Below are experts of layer 10 (counted from 0) of a mixture-of-experts language model. Rows are named router (the router's row for the expert), gate (a neuron's input weights, with its number), up (a neuron's input weights, with its number), down (a neuron's output weights, with its number) and show model dimensions 64-95. Each number is 500 + 25 x the weight over its row's rms, rounded and kept within 0 to 999. Numbers have three digits each.
After each expert's rows: "mostly gets" lists some tokens that are sent to it at least half of the time. This comes from a sample of Wikipedia text that the model never trained on.

# expert 73
router:498490499461527513517504486510465473486504508464447514485490519503489482558553478490533486493537
gate0:517515503536517485483509509518460513451495489481481508507482494511496524534488475512451511516488
up0:506491508518468530468495511516463499464531498482474502497489502515486493515508485520494513518503
down0:498509530466514509468494491492537452521526459458522491519482512477472506483496474511487501550481
gate1:516445520508530528407497508481531503505503495462498495524462519536467534494480535511479531485526
up1:493440476486523546440496491496510513503496491491490524515475498533488534503493529507470511474508
down1:497555490498515455531522499502511483466499530525521501491466497500559516481553512515490483492514
gate2:473460524465468499490506500538416497484485500484486464514460469512501491522533485521502478485520
up2:488513492494515504513507492506490500502492478524507511528475501506543525512527526486489519498475
down2:471525527456468528518474509486517564509471504493537516477535496500553536532464492521472472493483
gate3:506545500496518510486466457529504466486500507486516519494506525538482535530530509502479524494564
up3:509557506518532516490482448496486486482502488486512501519510482537510522499519497495483550525547
down3:457540519495554487502514469472488504477504552519500489505545492530474506500552512519536445529529
mostly gets: "incumbent", "second", " Socialist", "ว"

# expert 28
router:504480506463501457553477459526511506483511477477476515518510516512496469517539496542488471537526
gate0:493491478479464546487460465511502501492452495490474574502527490523503437479492471509510483540500
up0:497471499496494566509458482502505530481488469486549555490462505502493426477520512507502515521515
down0:511476484426466440470445462546510489518532528493445521465498468507496515505510503536532477490506
gate1:469436485551494499490524519469516486481458495491437495506551543498517482509462518557504520521473
up1:528524469455539501494529518534478493501507498487552485527469457518529532509513498431498512479492
down1:493525505475519525483496490523492506495498516476484507520486489442474462461518510520481482442503
gate2:459569503519493500495530482483523557467525522570474510497574475491530506484480490505491483504495
up2:462524506477475494477546495436466525475526506525483513478530500488544496504523472494499507451461
down2:494488465504498504505553478490519555483472517506516482478495501505534488475504515520476529518446
gate3:516525505463513499562492500499473478472526529520533515504486471517489546483526501501491479457471
up3:538497515556523498544498535494529448507488537517464485498471512540513523507494545531535526500499
down3:490473504499533474497506486524522499467548496508506509469481499477453513465496510472485488483504
mostly gets: " Washington", " Chicago", " Indiana", " Michigan", " Boston", " UC"

# expert 8
router:510465506484519471510479476487492486479522504502492490494508501495504471530549461536514497509532
gate0:536513505485462507511529495507488491502468495503515512576548458466496491495518502502522490520521
up0:527475476506467526502533507476481490493483507498462512522526446472497483474498511477482498529558
down0:474501452466517513500517515461525499521483427489468499541453494503495508543506475511509491470466
gate1:497499483527543502518457506537513501476518491531531510530474490453537505485492481525468495477524
up1:481471504514504506503473515502481504485514556519491516539479494437554501503498471533457517492523
down1:522511491541480493477514455465443509476486520553508478454493522539533473497523517533476531478534
gate2:540480489522510480547486464487502463530513476468487508540478486493441530491512505481503517472479
up2:502486461463500522507509522470471479486490502467525495506518474526460479481516538510569482462473
down2:527496478470504491526525562484494475493480492544466405508504492481477498513503494528471501539524
gate3:464487468547521490465527524520530487543452480503508490489503550472494498532547487530477520500524
up3:500498522526528499511496507524521520546473464559516480476517487458504498492521496511485516496514
down3:487457477516490539507525522504482491511482500516472476533502503519511439484532466470496510533501
mostly gets: " as", " for", " including", " become", " include", " became"

# expert 93
router:494459526510538509490497480520512470496510486503492507523522541473492483532538475490511481499490
gate0:515449484505524519507475541494500502454477483526513498504469509482502487506521501506493507494503
up0:476464470477519504522515530502513527461488479550533512476494486501499497514523507509467528516497
down0:515503498536489512478478535465489504522469476528496488512447498474533506491498502514547504485454
gate1:484518512485545535492478549507510500509473516484470514526512493543493492529531491502489480458487
up1:502528524463512516481469532522534476500469543486500526494479496524504492502520503485468503471500
down1:519522498507548500488504450510522530470527451487507529481520497479535539479492471516487489480505
gate2:456507469547519527518542464476480498495478498486459480528496483483535503520505555497499524487531
up2:456491460540526492524507445500507495519485478496517490542513493477504464506531520481502499512509
down2:518517487518520511454523494470481541510524516502523486482486530527547477493508491486481472531447
gate3:535532511519470542457475513490532469470519474507416490527460527515526491473509533459517464491497
up3:471507467508482516524486505518502504488488495507453496596475474553479508494481526493480490492507
down3:490475473514542519464545455475538466518516479460472505545514475530533490506442473473501505497514
mostly gets: " un", " sup", "–", " unf"

# expert 109
router:523482503486549455544492429517487484501510491496472527513516514516491475556546486519517487496531
gate0:506505514511501455533479483536495428460501521445521482466534528505496478486532485488546496469505
up0:502468491516504463515469482553478463493460510488517466491547532488508478525465536473524467494502
down0:500494514497492497507557493499549533499503478500526540514530528507572445498462476509506460506497
gate1:504491527488478485524494491491447498499494440485494488556496492467530515494505454483482462492505
up1:522527517506500489526530483477457505519491433470497511533481510500515501472496460464487476502474
down1:484502449486490487478509531498457488522479519530516508494528499489556461513520467518517493509543
gate2:540526486507511536467482574533471465498447438518520460481469527495494504508524502534488513491488
up2:580527513491498550472502513544536507503452465506498488498486488499481515487517509528466507514511
down2:476527480498499516474512522534463485513515479486517538520532484525517522571472466525477455502490
gate3:493485499482477492466472538498508505478500512496476516503510511494528510539536546533477531515485
up3:455495466514463530466480524510491458479496502519516495502512521493486512489523495515534493517503
down3:432509529477489540492565511449515528480501507508523511518506494505518465475504497516461495502486
mostly gets: "|---|---|---|---|---|", "|---|---|---|---|---|---|", "|---|---|---|---|", ":", "):", "="

# expert 10
router:483465517484538490531476468547496477499502528463481505501539525509489461519520454502510459496532
gate0:500526491510489464514543520511509520531500521477464470524499468461498483539498535497494503476496
up0:484505492540515488533529517493478536565501500459496528500505459482514466527503494508491496456512
down0:517532485556549542464493495523484466465493499540493470533555470480550497487515506501502468495447
gate1:484507525502495480506488454511494506478487491530480480522483500471494539488488486499532499519482
up1:452492490487510511477483512514518485494480508488496528493527501503470519504533523487491482492436
down1:516532509481497450486483515495519479459523547543531534501515517544446476525525512501526491465479
gate2:507506514517570464514515491505480466549505506495484480512516501497461475513466488496502483516500
up2:538544499478536506533514495506500493522501512514473526503517502509486482514493492517503445495481
down2:494501525537489459454477476488504497523518497490514554524545493453522531522463518507500533555481
gate3:517472507467451528475496499530477521508486505469470531512478508496481489480562508501530459506501
up3:521460502493476548488483510523503517524487495463478537507503490499468498476529487513521481484501
down3:468492518532483527547468512471478524468524508499477502508506480500530499524518473510496495418475
mostly gets: " fl", " gr", " sn", " tail", " rot", " repl"

# expert 104
router:513466504477523444536495482519499495481541493500477532516524522493486478548561483499523465506505
gate0:505485470507488492533479466487465505515493473530451526477504486527504460507478495473499529520503
up0:498484503507489513476517448473499482458545513506428506491493526500536525513481456472507548526483
down0:462501514528469522487534486456469540485482531546477483512500507458519487501500494518513483499504
gate1:441477499467533490509496474534534487504506495487483512490503503546524507543555508452506490516497
up1:508476523507488528469471481474498501516487503514467496472491538489517492472518523471543497501506
down1:518540497496527458512507467486492487471495504500525483504524467519487493514499494529517482513476
gate2:498484518543504480525460531522485472508527517514465532467565504490473492505510470504523484565508
up2:510473501519510485490477529495504450514509493460483497442526527475454505531516480474521525504505
down2:525465482508502506469518525494499531508465482498552521528459463526523489477482533518526499496492
gate3:488502513527491485486488485539509493515500495497515489524503516496479446498528493527503549487553
up3:476510490504497501477527511555515482492519512486501494525496528504485465485516474524494516488534
down3:514469466523487503472521490533522474498522525450521489533514488480507496461518518527462504527490
mostly gets: "):", ":", ".:", "\":", "|---|---|---|---|", "|---|---|---|---|---|"

# expert 19
router:499473517498508481543458450527523484485546480496464505490507503475462480556528476551474484485508
gate0:472529515484517489493505417529519512506533531480526542458457538480500483465512496517527524510491
up0:508528507513508533489491490506531478490528539495481505550470508500500520491508504511468466500503
down0:477525504539487514475497490467505510470495482494497522522518526521473474510513485513491482501469
gate1:509471519509512503502493499482522492485461551488461486477496563484520498459458516525513524470518
up1:519496507509491519509465523481535486492487529494483496488488534503536496446452509551504521470508
down1:492514491487475504508453499484450536481497519523535521493477516502501496518482490447472486495501
gate2:473499522488470488508495488564520479509480504485489525516485455493561507535480522543493496547506
up2:516496496464492475501477506530537492502495485461511482472530466479497450497463473516487482552541
down2:499469496474456468484503502519492506563512514480485461475517481485521515511473516532524501521480
gate3:473481460526518544505508496543523490523499544461482458485550500492541456487519503487501500484469
up3:463509462494498526478512526500499516487530497470455458482503517501572471485515479488525476495486
down3:501481481526474456509479491483534458497476491491535442518488502527512560469496542509468439495540
mostly gets: " London", " York", " California", " Street", " Chicago", " Carolina"

# expert 16
router:503477516503545497531490434551537485505530533487487473492515525508486458509532476486525498512502
gate0:489478508544500471479504453513512480473518480520514481494497499555506518510530496491506497479518
up0:494527483547538511483532510507496446517533477509530526498515515543557534492505499510504425531514
down0:511509545541462512503455506504530509534503528507482478494501485493515501535458526521483467508495
gate1:509502505477493462500531446469494530503498496481480504498523524520487492490501475494484488487539
up1:510512511502507513493527460493499506518497503482479510513535514509487501501507468518519497493525
down1:536523498501492499471495492468449530517509515504473512516478497509545464496495494494588533509510
gate2:495490491468494526505487514511511496468506531516456481495547512457523473484503487537491515463483
up2:512521484507453490531499535477516456462497516522448478506520500429513488480483538529525535457505
down2:537505484531488454515500470539454539481508472533520548529438527566504450502470485515521533546521
gate3:484491534487490542457484483539505463544533552487491529514536496478514514482549523490499538491472
up3:479503546494508544486509513527483463483513509493498512475520468508450547494552499478475567488508
down3:507536464499495526461527477488480508518517540512533503487559498493476504471462542516479519476537
mostly gets: " South", " North", " East", " Western", " West", " Northern"

# expert 52
router:512488518491470482497445485501479492500509476463488511497531510468509482540552483489486490500502
gate0:502506528487479488500451486475463526502462484454511512490511488417484525506518487488506466479466
up0:488503490508489509497444496488458538491459473467528499480525493444448506520519488503503474481488
down0:538491511541475523500449530475482545494538512469469528491477533512470498491482490533487530492499
gate1:490540473473479529544541433473499480473539493483496489526518484462516524525493499504490527485476
up1:511557483476481546509518444451519480463516485488471483538495490462547486507506500499500549507503
down1:506488474489462501501526542477530483523491489462557510505501505524473530451497456488529533540485
gate2:502505498549512498480437516457466477479504488473487509515497526520504473499557516497464500524502
up2:500487520533545475482442536462501478482482492498467504505504526486499510474535522516468478497508
down2:526481460501536517460500477493478485523512472480547536493497553543494501515489506461526548485436
gate3:462498504510470455479461480462502508522492490505496489470479484493470493521488503487498496467497
up3:468498498514505485478451462483499474529527506531504473452475493511478483531485493480503541448501
down3:530478514503562492516510523534545507535514510449472475517503532500496511451502445480475504478507
mostly gets: " February", " October", " January", " November", " April", " June"

# expert 18
router:497465507475535482554508482531502490478490488515484491527513519505485460524509485531526503502494
gate0:506496485515496472527461470505509507559482482518526526496516475512525479468505487494476524469521
up0:482474474499494490524462473474508494538490521515508504498496502544489463514493533475503551470516
down0:478527520495494491478540492515547553522496535525489519445503476531441516491498476494471487535489
gate1:508504465483535504489519483502469470498475498520529515520477471545463454523504527486465482511526
up1:501514499501513471519498464495492486506421520534554477516507502548464497534504527503480482524513
down1:508513498510508490523485509505466496511521524475477494525524502523483532510513504474535527451512
gate2:506553512501477535484533514565510498479525457457484510531532528548503483503488484490462509517487
up2:487558515493486540461535519527508502499510491464485493521531536503477482494511488469481505515498
down2:454457533501553467519488508486497487515475460515532488464465482492513492484494496538494521479485
gate3:477492543510485502542511503478479495521472492477476498511497520550502478472519520485495484472543
up3:482483543498473511503526490474480511525458504476467510517498535550511501513539519461494491501535
down3:547527515514441478523499521498477524498515501514472513528493448547480514502476493494463534469500
mostly gets: "\".", ".\"", ".", "\").", ")."

# expert 13
router:502493525503507486563479486513466501479509498518496491469531532467471499523500484503526472500525
gate0:471462518458553507507485503499501508462528528497492519507532488476500482510513509502504455505491
up0:478520525552548468498497513473521484497485525502515525498448498512544466501509507529505513492501
down0:502509473488484492454474477501478481517483530498503498516505504502541462525503484473481476496531
gate1:537504499509495500502481533567470498541506555507463494514475518492491499515510506529488496470492
up1:493504497540491472470533515572517488498504541436479461489499460516466532531509482509501502521458
down1:493521506459476504492502510471456446513538515495453509479492539507509486519524518555506497455516
gate2:533488470497499532460495481541485498508470523495506540518535471443495540508518484471491500500475
up2:531474486498490512490499525501526484544463513545518535533526436470472543470493493479488495522484
down2:481530500508547477479512487443503555535490580480512475504494553532468465531499515527507461484534
gate3:521496511519492525497500515541510484476533482499489480501482515509503496510496545497536472506542
up3:503522473546477494504529496550523503489542504473513503453501507530499495544530550482501488516507
down3:519550478566511456510511533494489542470517495512460469494506486559481524502492467485504537453504
mostly gets: " wrote", " gave", " see", " create", " find", " stated"